{"d_model": 192, "n_experts": 128, "moe_layers": [0, 1, 2, 3, 4, 5, 6, 7, 8, 9, 10, 11, 12], "balance_loss": 0.00351, "norm_eps": 1e-06, "positions": "rope", "rope_fraction": 1.0, "init_std_qkv": 0.0361, "dataset": "wikipedia_en"}
Below are experts of layer 8 (counted from 0) of a mixture-of-experts language model. Rows are named router (the router's row for the expert), down (a neuron's output weights, with its number) and show model dimensions 128-191. Each number is 128 + 24 x the weight over its row's rms, rounded and kept within 0 to 255.
After each expert's rows: "raises" lists some tokens whose logits its average output raises strongly, later layers aside. This comes from a sample of Wikipedia text that the model never trained on.

# expert 55
router [193 135 137 118  85 141 134 118 136 135 129 119 102 118 121 141  92 135  79 120 113 138 123 135 158 158 129  88 149 149  92 114 123 123 110 114 163 157 143 117 133 119 145  80  93 109 151 134 117 108 100 168 117 133  98 145 125 110 184 198 109 100 127 115]
down0 [148 135 166 140 150  96 121 169 119 118  89 147 124 160 149 145 157 134  77 107 124 121 166 141 150 112 134 103  99 136 173 177 131 124 117 144 137 140 162 119 100 129 157 119 101 138 139  89 120 149  90 129 128 127 113 148 129 137 114 166 118 106 167 107]
down1 [122 146 130 111 120 120 135 103 129 128 158 169 160 136 128 134 155 129 118  72 105 141  96 129 126 153  87 129 151 112  87 132 138 167 116 125 135 116 105 129 137 121 183 146 121 149  91  66 104 187 167 106 125 115 103 180 153 113 129 146 138 150 121 172]
down2 [108 129 125  87 137 159 169 133  95 142 143  85 121 127 168 142 104 124 156 150  84 150 179 137 106 141 125 130 111 174 127 142 112 146  78 136  86 123 128 125  79 114 159 112 109 128 165 114  88 186 143  83 134 107 120 159 156 115 122 148 125 142 120 124]
down3 [107 140 122 117 143 104 162 141 135 130 120 146 167  99 103 130 136 136 166 103 117 123 128 118 149 144 128 108 164 116 121 111  99  89 119 133 102 146 115  80 147 167 124 146 132 146 138 119 154  93  84 153 175 128 173 101 121 114 104  99 138 164 143 191]
down4 [128 163 118 133 102 122 150 104 167 123 122 106 113 157  98 129 142 127 141 136 107 130 127 121 140 127 137 131 140 100 158 112 128 116 133 107 164 149 157 148 117 101 180 198 133 140 122 124 123  91 137 124 111  79 124 148 161 104  68 116 153 130 100 132]
down5 [128 107  95 147 136 142 146 115 107 124 138  98 124 121  92  92 138 174 105 116 128  95 111  94 103 172 113 110 134 149 139 138 136 153 103 163 138  70 120 131  99 115 151 138 163 128 117 168 147 145 146 125 150  65 130 135 124 105 130 122 130 172 164 115]
down6 [106 126 120 125 119 162 137 139 118 146 118 118 143 112 163  87  91 124 155 131 117  87 107  96 161 121 155 109 138 153  88 121 165 113 162 143 144 138 104 151 140  89 108 168 109 140 146 159  96 130 121  66 165 154 108 120 131 131 134 122 160  96  84 156]
raises: "t", "ord", "eth"

# expert 77
router [153 110 120 131 153 104 127 103 136 107 170 120 117 114 127 157 112 146 104  74  91 140 110 114 159 138 132 128 101 180 131 134 143 119  93 112 143 153 117  94 101 129 124  97 108 126 118 153 151  97 103 166 114 105  99 135 152  86 163 150 152 143 113 148]
down0 [132 139  99 147 107 117 130 121 128  99 160  88 145 100 149 108 116 112 138 142 117 105 141 113 113 171 115 141 123 127 113 136  86 156 150  88 173 131 169 140 172 122 131 118 109 128 131 168 160 102 122 105 137 173 108 109 120 157 115 138 119 116 160 129]
down1 [138 185 157 141 140  80 168 148 126 122 102 133 164 116 124 152 127 112 109 140 147 146 120 145 177 132 106 119 123 138 152 111 142 142 175 133  86 154 144 165 127 156 139 130 126 130  87  71  93 103 119 128 152 152 117 118 130 154 137 115 121 138 103 148]
down2 [156 148 122 151 167 114  99 116  87 106 104 137 102 170 130 186 117 164 118 167 124 139 152 147  65 135  94 117 168 151 133 121 182 120 160  84 115  76 112 125 140 112 117 158 141 141 137 131  99 123  97 143 152  96 135 141 117 137 124 137 104 159 153 119]
down3 [137 125 130  89 110 188 162 104 140  84 156 175 133 118  53 131 129 139 140 121 124 141 121 126 108 138 150 105 116 136 127 146 159 113  87 186 135 112 118 139 126 127 133 134 135 135 141 109 106  77 148 135 138 112 190 124 149 111 141 140 146  83 123 130]
down4 [123 132 133  99 106 131 135 102 191 118 111 130 137 114 131 121  96 136 163 127 128 175 133 141 127 122 135 126 151 169 104 141 134 117 120 138  66 152 118 103 132 118 109 136 124 112 116 113 129 140 118 118 125 135 117 110 119 143 100  91  91  84 123 152]
down5 [137 142 138 145 138 125 117 173 144  86 131 113 130 113 122 118 166 132 148 134 199 149 142 151 111 106 126 118 144 109  99 111 129 122 158 142 141 135 160 111 111 114 142 124 175  99 108 123  92 160 106 107  93 118 105 120 130 142 119 153 127 116 146 172]
down6 [100 154  90 160 119 116 152 119 112 149 138 124 105 124 112 101 170 122 115 119 108 138 143 137 115 135 132 133 119 140 157 113 163 131 104 133 166 121 145 103 167 105 148 127 117 108 126 105  84 113 145 188 154 127 121 108 120 123 106 142 116 106 123 107]
raises: " table", "oral", "offs"

# expert 33
router [151 145 133 121 117 164 128 129 171 145 162  90  92 128 161 122 102 123 117 132 104 142 115 131 117 128 134 132  84 158 123 137 145  67 143  92 136 114 168 115 147 130 143  95 127  99 123 155 120 115 136 149 101 104 119 100 149 149 134 175 135 101 134 106]
down0 [147 131 160 157 147  70 126 143 121 108 107 124 117 134 159 139 121 102  93 160 242  97 136 140 127 100 133 173  89  84 117 122 104 125 146 139 134 121 145 136 159 114  98 140 136 102 139 131 130 135 133 128  94 117 116  87 100 167 177 118 167  95 100  93]
down1 [125 118 158 112 106 146  98 123 119 126  81 123 104 127 143 125 138 110 161 138 162 114 175 119 144 135 124 109 135 133 159 159  67 148 119 128 119 118 134 111 124 133 176 113  83 143 145 127 149 149 106 118 147 139 129  98 155 138 145 137 150  81 128 135]
down2 [115 141 100 118 194 136 113 153 155 161 157 133  87 143  82 138 133 122 127 112 132 115 129 123 102  63 129 113 126  57 150 110 152 135 137  85 149 136 118  89 136 129 108 138 147 143 155 106 104 107 130 158 115 127 146 125  99 146 147 115 184 148 138 138]
down3 [120 118 108  84  98 144  68 158 117 126 164 154 183 109  82 153 105 138 149  92 161 135 105 123 131 140 140 132 100 194 118 129 144  90  93  98 111 163 117 152 149 105 144 150 119 143 139 137 125 132 134 116 137 144 117 134 100 114 120 113 127 126 135 132]
down4 [150  86  94 114 118  93 129 138 103 127  86 146 129 128 115 157 111 151 124 139 140 102  79 137 171 105 133 114 127 120 145 149 100  56 106 163 123 154  95 100 144 128 137 118 108 127 138 136 133 131 150 156 120 180 158 156 171 139 142 104 133 126 196 117]
down5 [118 158 125 113 133 100 155 149 119 135 129 145 121 160 145 107 148 135 140 138  58 112 130  41 116 120 151 133 109 170 141 162  97 110 114 144 132 120 180 149 113 147 114 168 102 157 135  99 125 158 132 154 129 113 115 137  91 141  91  80 134 105 151 117]
down6 [103 142 129 127 136 152 109 118 133 182 156 139 115 158 142 138 152 114 121 141 124 133 139 108 146 117 146 124 130 141  80 127 124 128 124 148 122 162 116 124  64 150  90 150 112  88  99 145  99 154 111 104  83 164 116 208 158 104 150 153 147 168 146 147]
raises: "7", "5", "4", "9", "6", "3"

# expert 43
router [165  97 109 130 119 174 124 147 176 139 178 146  38 132 150 128 126 135 140 111  97 119 135 110 126 127 122 116  83 163 128 134 130 125  97 148 110 154 162 174 137 130 147 129 117 154  99 171 144  72 106 142 139 129 138  97 151 110 147 156 126 122 129 117]
down0 [135 106 143 100 122 109 143 101 122 120  67 111 135 125 126 135  99 101 191 120 127 103 153  98 119  94 106  79 119 111 149 155 118 124 144 123  94 122 139 123 138 117 110 186 111 186 112 157 150 122 118 133 103 127 120 139 170 137 140 130  86 130 142 141]
down1 [143 160 122 114 138 124 118 115 126 158 165 109 106 106 130 144 158 159 125 154 119 131 169  94 142 127 123 137 165 108 116 132 110 166 142 140 105 150 142 103 158 119 142 102 144 193 109 118 141  90 128 116 119  67 124 126 111  95 151 117 154  96  96 119]
down2 [100 147  95 141 137 129 120 135 136 125 137 162 133 152 127 113 113 121 116 128 111 120 108 144  98 105 133 139 135  98 165 134 120 111  88 101 109  81 162 143 159  73 121 119 152 135 122 119 127 141 133 124 150 138 139 113 135 151  64 125 146 141  92 171]
down3 [ 87 100 134 141 151  87  90 103 115 145 136 137 141 159 117 135 141 158 157 146 126 105 144  96 172 165 163 133 121 109 123 135 166 130 125 121 128  90 126 151 124 138 119 115 157 150 125 123 143 114 142 124 103  99 146 138 139 104 131  82 144 121 155  96]
down4 [131 130 152  90  89 155 169 124 159 116 135 172 144 107 176 121 129  64  77 112 114 125 146  96  78 122 132 104 109 132 128 101 138 178 145  84 123 111 176 126 126  54 151 103 105 130 204 115 111 147 121 125 130 129 129 140 116 100 136 177  95 115 136 144]
down5 [112 136 116 145 144 161 145 115 142 149 147 147 168 122 116 107 112  99 136 126 154 148 162 131 130 178 134 108 151  89 121 160  69 129 182 102 126 120 101 156 124 135 159  90 130 141 108 118  99 128 121  81 164 128 124 109 101 129  82 121 161 110 101 132]
down6 [100 131 148 129 161  75 125  97 110 147 162 125 126 137 166 104 170 125 144 137 120 130 134  90 109 149 153 168 134 111 134 186 142 126 116 116 128 120  69 129 127 148 100 103  94 164  86 172 148  91 136 114 131 114 126 149 125 123  88 172 150 142 151 132]
raises: "==", "===", "=", "-", "R", "air"

# expert 80
router [161 158  98 122 130 130 135 148 162 130 122 122  97 152 176 142 129 155 113  91  99 147 107  99 121 143 104 137  78 148 146 161 133 127 139 106 126 124 156 128  88 125 156 121 128 167 142 151 142 132 140 142 149 127 119 128 146 131 127 146 108 140 145 133]
down0 [131 149 132 126 103 139 140  89 160 156  90 100 118  90 119 125 115 110 145 174 149  92 133 154 104 113 114 123 126  77 128 111 151 165 129 151 149 156 101 126 103 127  99 123 116 150 140 122 159 110 177 129 140 115 111 103 101 123 128 116 115 115 151 130]
down1 [126 128 105 135 128  86 137 110 143  77 109 129 114 141 115 132  93 138 177 150 110 123 126 137 132 140 122 130 122 166 118 113  85 130 110  96 134 154 150 126 146 111 152 135  94  35 186 122 110 141 108 119 105 137 111 138 160 152 110 182 120 151 109 131]
down2 [141  84  75 113  99 136 132 159 113 130 102 153 131 167 211 141 157 160 166 158 114 151 133 135 129  99 116 127 138  77 171 115 161 138 120 140 140  96 120 138 111 132 167 107 113 136 111 138 148 156 127 169 120 154 161  84 115 164  99 129 153 140 123 125]
down3 [141 107 131 149  96 133 141 115 105 138  94 159 179 130 127 119 134  95 136 105 163 142 103  98 138 107 157  87 162 113 168 135 133 112 157 116 128 153 103 141  97 162 125 126 124 135  85 154 103 159 123 123 156 172 168 118  91 148 145 156 162  96 141 129]
down4 [134 138 128 138 119  94 116 169 178  84 143 127 101 151 104 138 137 120 129 151 141 109 141 108  91 115  87 113 124 115 120  84 114 103 151 128 172 163 132  85 135 150 127 165 111 112  73 147 140 155 108 143 171 114 153 135 122  92 137 115 101 106 132 126]
down5 [144 128 110  71 160  96 121 112 115 138 117 167 143 147 137 144 105 181 158  92 125 154 126 161 114 145 129 109 111 173 155 140 119 133 143 143 141 109 119 161 147 125 162 106 104 128 118 139 145 118 122 133 124 110 140  90 152 158 117 158 119 111 130 137]
down6 [123 143 155 134 117 103 164 184 105 140 143 146 123  94 129 118  99 143 155  98 101 122 136 138 135 162 141 161 119 132 164 167 148 141 151 160 114 123 101 134 107 123 112 122 146 120 129 117 116 157  86 149 155 126 133 132  98 156  66 145 145  82 147 163]
raises: "by", "ming", "===\n", " Result"

# expert 100
router [146 143 136 141 123 151 163 120 167 118 162 114 119 132 133 157  49 167 117 112  97 121 100 154 123 124  88 120 124 120 108 132 124 112 111 108 150 108 164 146 113 128 131 114 136  98 122 173 159 127 133 172 146 106 113 125 193 101 153 161 117 116  96 154]
down0 [111 105 119  95 117 133 165 134 136 123 121  90 139 127 144  85 118 147 134 106 166 142 150 132 118 133 168 121  95 203 116 124 108 169  80 149 117 151 127 161 141 157 119 149 139 137 146 152 107  94 152 142  99 126 108 125 116 135 134 146 119 129 135 107]
down1 [115 123  84 132 131  92 113 106  98 150 128 140 119 154 131 176 162 152 122 139 124 130 135 111 128 172 114  79  92 111 159 117 166 166 128  92 113 116  93 170 159 143 139 117 125  98 118 106  98 140 116 120 136 136 148 126 117 143 152 133  96 131 171 129]
down2 [125 115 119 146 101 109 143 129 146 119 137  90 101 118 130  83 103 130 135 113  82 152 110 155 136 137 123  77 124 139 131 128 139 137 132 107 141 101 115 128 147 176  85 139 151 109 143 118 138 102 127 122 121 126 134 128 163 115  93 130 132  77 137 180]
down3 [ 96 148 131 119 138 140  99 156 112  94 105 128 151  77 143 116 135  86 117 131 152 117 125 206 133 157 135 157 132 145 103 119 118 173  82 149 103 117 139 105 137  64 143 109 140 201 136 151 138 114 167 158 138 161 118 126 149 111 152  77 125 114 122 155]
down4 [134 130 154  99 116 115 127 124  95 143 127 115 133 155  85 158 120 156 140 166 121 129 134  91  94  98 159 142 130 139 149 153 152 129 125 165 111 149 138 142 133 109 129  98 201 104 107 123 135 120 127 116 109 158 115 140 181 119 129 152 169 134 137 163]
down5 [103 180 175 150 128 132 146 129 147 143 150  94 104 138 137 145 152 119 178  83 174  96 147 141 123 119 125 115 145 132 138 126 139 127 122 134 141 116 122 119 117 123 156 125  74 125 121 172 151 125 119  93 119  98 154 150 114 154  93 138 145 148 127 100]
down6 [105 131  81 118 141 100  85 150 105 141 138 124 129 131 124 146 150 128 137 173 129 118  90 147  95 109 137  91 130 122 105 146 119  92 126 154 164 113 155 147  77 145 131 159 116  80 128  99 126 111  97 146 142  93  92 150  96 158 117 131  95 114 146  98]
raises: " they", " he", " it", " she", " there"

# expert 50
router [151 111 110 126 143 166 138 114 160 126 151 103 105 123 149 162 100 140 106 117 120 116  86 145 104 138 119 118  97 148 153 146 147 108 122  89 175 134 155 119 112 168 127  84 121 143 112 140 144 101 142 135  94 132  95 118 169  93 179 139 103 122 106 155]
down0 [148 118 147 147 171 108 143 114 156 138 149  67 108 113 133 102 142 101 201 122 105 137 126 113 125 189 165  99 130 161 109 101 103 103 137 109 104 109  96 151 140 151 143 135 155 122 125 110 113 118 133 127 146 159 109  77  99 149 153 128 110 148  99 135]
down1 [171 113 109 152 127 136 121 141  92 131 120  78 181  99 134 115 138 129 123 124 105  79 141 146 130 127 142 131 159 129 102  98 114 137 141 108 144 113 105 136 108 106  79 162 175 154 120 113 109 167 101 114 122 159 149 113 105 129  98  99 168 125 145 134]
down2 [136 176 145 175 106 145 138 120 144 103 152 160 111 130 122 161 137 138 159 175 119  67 143  67 139 101 145 107 146 146 138  83 112 147 129 140 119 117  90 153 162 140 132 134  98 119 104 133 135 126 115 123 126 172 141 146  76 113 147 107 136  83 142 122]
down3 [159 145  92 107 103 115 129 179 151 133 122  95 119 146 149  94 135 158 142 126  97 131  95  81 144 152 102 111 161 135 126 112 136 128 145 151 133 152 168 120  98  99 144 146 168 126 176 145 118 113 133 153  88 119 145  97 111 149 129  91 149 153  98 155]
down4 [156 141 150 123 107 166 151 101 109  83 131 158  79 122 142 118 109 126 124 137 155 160 132  95 170  90 124 108  62 141 119 150 135 140 140 142 158  94 134 106 140 137 153 130  78  78 144 104 147 132 108 129 118 106 135 143 137  84 115 143 120 108 131 142]
down5 [173 110 152 143 136 191  88 122 102 110 141 111 118 125 124 128 182 136 114 112  90 117 112 105 117 117 145 116 114 125 124 169 139 171 146 148 179 111 168 129 115 122 145 138 139 132 105 171 150 145 140  93 170 158 209 112 152 118  78 151 127 140 103 118]
down6 [125 103 158 134 119 135 139 174  98 109 132 147 181 163 121 150 152  99 161  97 183 118 126 128 109 138 129 122 151 117 140 145  99 142 157  75 201 149 135 167  78 101 154 108 124  73 134 104 102 147 125 130 131  96 118 105 130 106 106  97 133 108  93 138]
raises: " least", "oll", "oms", " night", "rem"

# expert 32
router [162 108 135 123  93 129 123 182 177 115 151 130 120 134 151 153 103 139 146 116 108 104 115 168 112 127 126 133 129 159 101 131 182 131 124 133 165 110 162 129 113 132 114 112 135 108 142 134 140 117 124 194 100 119  95 112 139  85 147 149 131  56 110 132]
down0 [127 145 104 145 151 104 111 130 120 160 136 105 136 108 102 135 132 127 111 110 118 136 124 135 136 124 161 100 128 123 147 103 165  75 178  98 151 112 120 146 123 137 142 161 158 152 166 176 134 165 105 143 108 107 102 144 102  81 127 152  52 141 161 113]
down1 [139 145 109 164 147 150 124 130 157 114  88  77 152  96 147 111 128 157 126 109 136  82 136 127 181 107 154 148 122 155 131 111 129 133 123 118 142 114 137 157  93 141 124  90 123 112 105 162 134 138 105 147 107 173 122 128 157 132 188 110 119 146 107 137]
down2 [147 131 132 141 174 135 120 147 116 144 145 112 172 136 120 147 113 142 112 113  62 105 125 142 123 120 131 105 187 167  80 117 146 142 121  95  81 116 123 154 161 101 164 119 116 114 142 155 152 138 137 113 136 133 109 106 131 136  66 115 175 102 145 117]
down3 [110 153 131 120 119 173 120 170 153 125 145 138 131 149  92 143  88 111 134 110 133 100 146  99  93 130 160 127 124  68 103 145 155 133 145 104 156 106 112 122  93 167 107 155 147 130 118 135 145 138 121 127 132 139 121  84 109 118 140 148 135 129 184 168]
down4 [136 152 110 113 130 120 102 140 116 119 123 137 138 161 164 134  63 165 107 169 145 117  86 104 125 151 118 121 107 141 116 170 146 125 114 106 129 120 133  81 170 121 121 103 146 148 161 132  90 154 107 113 102  96 115 106  98 142 135 134 165 118 161 140]
down5 [133 151  94 128 118 105 127 141 159  73 151 137 153 147  83 103 127 165 142 152 129  96 157 112 125 121 163 170 164 118 130 134 128  78 124 136 154 120 142 110 115 115  97  96 153 154 117 148 125 141 143 126 150 157 143 142 162 125 147  95 140 142 111  94]
down6 [155 144 140 126 167 133  82 177 123 123 121 145 119 140 160 128 139 146 119 120 134 144 129 166 107 154  99 120 121 131 126 185 119 155  99 149  95 167 155 103 103 143 145 136 102 119 140 134 101 101 139 107  95 134 143  73  89 127 137 154 150 154 113 130]
raises: "1", "0", "2"

# expert 106
router [162 127 148 173 103 140 158 130 146 135 178 114  97 122 157 111  99 129 127  75  99 143  91 120 102 142 114 129  92 169 147 148 157 112  93 108 164 145 132 117 101 152 119 103 125 144 108 130 143 107 131 162 119 127 105 136 148 112 157 132 102 153 113 116]
down0 [114 144 103 102 177 125 169 115 179 139 109 124 134 115 126 130 125 130 136 120 175 123 168 120 105 122 105 111  79 125 149 126 178 114 119 112  58 110 127 108 120  85 141 106 138 113 116 108 155 134 110 123  99 130 149 134  76 125 127 135 152  87 114 103]
down1 [126 116 101 123 131 108 146 117 119 119 159 121 119 126 131  95  83 154 133 149 124 117 158 112 121 117 160 190 136  98 120 161 125 105 122 153 169 192 119 130 163 129 150 127 161 146 143  66 118 166 136 113 129 109 150 129 127 126  98 119 156 102 125 158]
down2 [ 74 115 122 127 120 148 130 107 118 114 100 147 131 120 139 162 132 135 155 133 109 154 180 136 208 165 173 129 165 148 125 123 126 145  96 121 117 146 144 116 115 111 162 105  98 135  90 130 137 136 127 150 111  98 181 120 117 119 109 140 106 105 175 127]
down3 [142 111 153 133 184 134 150  91 163 137  86 105 155  56 116 134 106 135  99 137  98 147 149 136  95 130 134 141 117 133 123 106 148 139 110 132  69 112 116 111 136 129 102 131 101 127 149 178 120 123 112 156 141  93 137 137 116 110 160 117 126 131 101 155]
down4 [ 97 126 111 108 157 105 117 143 151 100 160 139 108 117 116 110 144 107 122 198  89 165 124 116 152 153  96 125 136 145 144 130  99  98 102 128 140  99 137 139 130  83 118 150 139 108 106 151 135 136 117 158 124 135 128  98  93 172 134 173 141 137 142 107]
down5 [126 132 134 119 100 112 161 158 104 133 142 116 104 132 123 125 148 116  85 129 144 119 209 119 111 114 156 152  94 114 105 119 107 111 144 114 142 103  93 147 104  88 145 130  84 153 146  85 126 121 136 146  91 117 131 118 137 137  98 108 125 169 163 132]
down6 [125 141 165 114 165 123  82  99 103 145 151 121 104 159 125 114 129 140 115 145 180 120 126 105 135 154 125  99 121 149 160 117  99 189 128 129  84 148 132 169 150 111 170 130  93 117 130 142 120 110 157 143 164 129 129  91 174 117 176 124 182 100  98 149]
raises: "duc", "j", "us"

# expert 10
router [143 121 131 128 153 122 150 144 131 114 173 146  99 126 128 164 121 176 102 126  98 109 118  91 159 121 125 119 119 162  98 120 128 147 121  97 124 132 115 127 159 142 105 123 136 133  98 188 151 129 109 148 124 142 111 130 132 122 135 161 153 115  93 119]
down0 [163 170 116 145 118 123 167 159 123 139 121 144 147 122 101 143  77  96 155 113 135 130  70  78 117 126 120 125 119 105 119 119 135 126 100 122 169 141 140  96 172 106 108 163 160 158 133 100 130 118 107 113 109 102 130 162 117 107  97  90 129 112 212 105]
down1 [117 133 141  89 140 145  96  90 160 132 131 103 159 130 136  98 130 125 121  77 195 141 142 112 151  88  97 136 151 131 122  83 164 105 150 122 107 120 159 126 130 129  85 127 141 154 139 161 105 134 130 182 106 125 119 180 134 124  70  61 115 135 101  88]
down2 [106 117 114 128 135 111 112 123 184 134  96 129 112 129  96 129 154 139 138  70 144 118 153 101  99 133 158 135 140 152 145 134  99 108 107  68 110 126 100 114 103  93 173 126 127 126 161 126 133 120 134  72  92 116 160 166 124 141 181 127 152 137 125 130]
down3 [118 186 142 145 119 133 123 100 134 150 120 140 104 137 148 106 111 146 113 178 128 102 122 118 141 129 140 117 149  81 130 114 121  83  85 121 152 134 124 134 186 129 139 151  95  95 109 176 110 101  92 151 128 159 115 117 131  90 105 163 170 139 142 132]
down4 [154 101 104 109 145 136 100 110  96 123 162 142 125 138 132 108 119  79 128 124 115 118  90 165 143 146 114 127 138 160 146 137 123  99 127 200 122 131 128 160 144 142 162 110 126  77 117 122 114 139 117  95 144  96 123 137 139 150 139 165 118 156 130 104]
down5 [148 113 157 139 130 167 122  86 122 108 133 125  88  97 124 146 130 133 144 173  98 121  97 192 123 138 127 112 149  87 111 133 142 104 136 170 111  93 149 130  93 140 173  97 132 109 142 143 136 164 182 138 157 156 123 107 108 122 113 111 151 124 156 127]
down6 [134 123 128 104 153 113 141 129 106 187 126 145 111  85 146  82 159 143 121 163 111  99 150 141 113 102 166 106 129  99 114 132  97 141 147 124 123 119 191  99 139 131  99 147  95 118 125 111 152 128 118  66 117 104  91 135 167 133 124 110 118 158  78 110]
raises: "d", "den", "gr"

# expert 16
router [109 134 130 108 129 127 157 119 180  99 148  90  65 130 152 124 137 149 117  95  86 126  91 112 109 108 104 108 129 136 134 160 118 101 110 130 155 114 140 151  78 160 160 118 134 169  93 200 146 114 138 165 125 117 112 111 165 133 157 143 150 137 105 154]
down0 [127 108 111 116 156 118 153 112 119 182  97 153  76 121 137 111 131 107 127 128 104 127 134 151 123 122 157  99 116 138 127  97 117 134 122 123 143 112 134 111 114 137 132 118 134 122 117 150 139 144 130 112 103 108  94 154 138 149 173 181 143 159 143 154]
down1 [124 182 122 140 121  92 158 147 101  89  85 116 161 128 107 142 151 201 132 157 156 122 146 152 139 114 123 111 121 154 131 119 119  80 162  97 115 163 129 175 133 153 122 118 100  96 123 168 132 158 117 145 135 125 124 130  67 139 122 123 101 100  93 110]
down2 [110 113 160 120 142 179 140 119 152 108 105 115 151 127  94 148  83 107 106 112 123 109 109 133  88  97 142 134 140 152 161 116 104 140 100 159  88  90 116 113 112 134 141 186 134 125 153 127 146 127 165 155 128  81 155 146 193 127 107  88 172 106 120 121]
down3 [172 118 118 130 150  88  98 141 102  70 132 113 140 134 104 142 146 106 101 131 139 116  97 118 144 127 131 134 164  98 113 141 133  79 122 110 161 134 101 111 153 139  98  98 111 136 126 121 150 186 150 164 168 133 114 164 105  99 145 129 131 151 103  93]
down4 [123  86 122 132 117 146 130 142 160 143 133 111 118 135 132 134 142 165 153 161 131 144 156 138 125 127 102 138 122 187  86 155 148 133 140 128 135 104 126 131 115 106 123 125 116  82 128 112  99 155 146 102 190 140 141 123 174 147 146  99 138  92 110 128]
down5 [ 97 154 144 114 120 105 109 149 137 107 156 178 146 122 155 133  88 102 103 111  98 134 111  94 159 117 138 112 117  93 147 118 131  83  94 142 112 153 106 133 106 114 105 150 106 145 132 148 151 110 141 158 154 108 151 135 182 141 139 134 100  82 131 151]
down6 [134 107 142 124 153 136 186  90 121 166  97 103 141 129 172  86 120 117 118 147 125 127 127 105 136 112 109 116 129 132 102 117 127 114 148  86 152 118 117 137 110 130 170 123 158 137 124 143 155 129 142 187 121 115 134 131 114 143 165 110 112 115 131 197]
raises: "I", " (", "E"

# expert 1
router [135 147 139 115 152 159 150 152 137 107 196 129  99 169 112 158  91 139 114 101 102 116 148 164 151 107 111 134  92 177 127 129 134  86 111 134 126 126 137 124 127 150 112 144 128  98 136 135 122 121 137 160  95 150 107 147 151 109 129 153 129 118 116 111]
down0 [139 124 111  99 154 140 105 155  65 178 127 143 139 176  73 131 133  86 126 170 123 113 155 124 161  91 124 154 123 116 117 127 176 103 149 148 140 159 105 142 141 114  91 152 143  94 139 167 157 142 113 153 148 147 163 134 136 178  92 162 113 103 124  89]
down1 [116 101 144 128 121 109 130 123 176 131 140 156 124  88 132  80 135 147  88 151 111 105 135 118  97 134 107 148 137 150 137 138 158 116 127 136 129 105 100 107 108 126 148 143 105 127 107 110 127 119 166 148 116  99 122 126 137 126 111  88 125 148 113 131]
down2 [151 117 107 149 127 121 153 122  95 126 145 120 117  96 125 154 139 133  78 149  85 113 142 170 177 118  98 133 143 123 111  89 105 119 115 165 134 140 128  89 142 103 175 109 134 100 132 125 132 116  87 123 118 117 138 156 187 135 132 124 111  94 109 160]
down3 [136 144  83 132 140 128 141 132 129 105 123 164 106  96 160 177 102 107 163 162 143 141 108 154 117 110 103 139  88 114 120  64 133 142 140 145 102  84 148 151  98 172 164 137 120 136 136 118 107 130 104  82 107 114 149 150 111 170 127 105 118 155 135 114]
down4 [122 136 126 120 135 166 140 140 161 165 124 109 121 137 106 152 103 143 122 112 119 138 105 107  94  99 121 135 128 183 150 142 110 138 116 104  71 162 105 144 161  84 151 130 111  65 142 167 118 118 105 143 152 143 118 122 114 153 120 123 125  98 154 118]
down5 [111 116 138 151 161 118 146 154 109 144 133 127 131 124 124 142 137 135 109 143 149 162 103 118 161 111 124 152 117 189 100 135 101 140 155 112 126 115 125 164 147 152 112 102 147 134 127 138 166 133 167 152 170 195 142 124 143 142 146 126 145 163 162 133]
down6 [143 136 128 126  72 123 152 139 116 154 119 118 128 129 143 154 156 149  94 100 191 140 129 138 122 115 102  98 128 172 167 118 148 142 114 140 166 113 140 146 145 165 182 109 121 118 155  85 109 121 112 141 110 153 110 118 139 149 111 168 127 120 104  96]
raises: ".", ":", "==\n"

# expert 66
router [157 134 113 144 139 149 137 159 160 123 151 120 120 152 138 139  70 122  60 113 108 116 106 155 125 115 134 137 115 118 103  94 119 108 114 103 139 125 126 148  99 125 149 153  92 124  79 173 153 121 151 138  98 129 114 119 113 131 191 169 127 108 124 115]
down0 [ 92 115 102 107 144 136 165 106 143 133 127 131 111 135 101 125 125 136 176 158 115 123  99  87 121  93 119 134 159 118 108 155 103 159 138 128 112 130 119 123  98 124 114 123 175 129 153  96  97 155 115  99  85 121 146 118 121 118 115 107 169 128 138 151]
down1 [115 171 142 118 124 112 101 148 153 100 114 112  97 123 142  94 108 144 163 126 144  94 113 122 124 142 162 121 128 113 124  92 119 110 132  79 147 128 137 133 119 111 117 157  92 134 166 120 173 118 136  86 155 103 115 129 108 153 131  67 126 106 169 115]
down2 [157 122 158 141 137 115 138 118 167 121 101 110 132  96 130 139 136 143 121 110 111 138 130 125 120 167 145 154 118 106 122 162 140 117 117 142 141  89 130  85 171  98 123  72 131 125 146 133 141 110 143 153  95 101 109 141 117 126 121 177 111 111 141  97]
down3 [117 121 139 133 104 131  94 114 124  83 101 121 128 139 140 105 136 141 162 132 173 125 123 106 130 134 125 127 158 111 145 148 154 133  97 114 139 131 137 129 136 126 182 138 146 106 112 134 123 167 121 164 136 166 158 124 101 170 114 144 107 114 113 132]
down4 [134 108 114 167 100 134  99 117 171 168 124 113 123  96 150 136 109 147 151 113 137 125 113 162 145 160 138 109  97 127 127 118 102 170 120 126 148 139 140 128 111 125 108 129 148 144 103 149 139 129 175 109  88 109 108 127 110  89 131 111  99 157  81 141]
down5 [149 114 193 168 141 138 143 126 149 134 111  85 104 124  97 116 176 107 109 113 103 119 102 117 136 172 148 132 137 114 157 186 106 152 116 115  92 146 150  78 104 143 153 127 113  95 115 130 124 128 101 150 154 176 156  98 155 129 143  96 129 116 127 119]
down6 [128 184 103 139 132 137 122 148 125 137 132 150 125 123 106 148  97 141 150 111 110 133 146 116 119 134 116 166 140 116 141 103 116 126 171 146  95 164 134 154 140 104 104 135 135 130 123  60  86 107 111 118 150 152 159 124 119 144 154 148 129 145 141 160]
raises: " season", " campaign", " Football"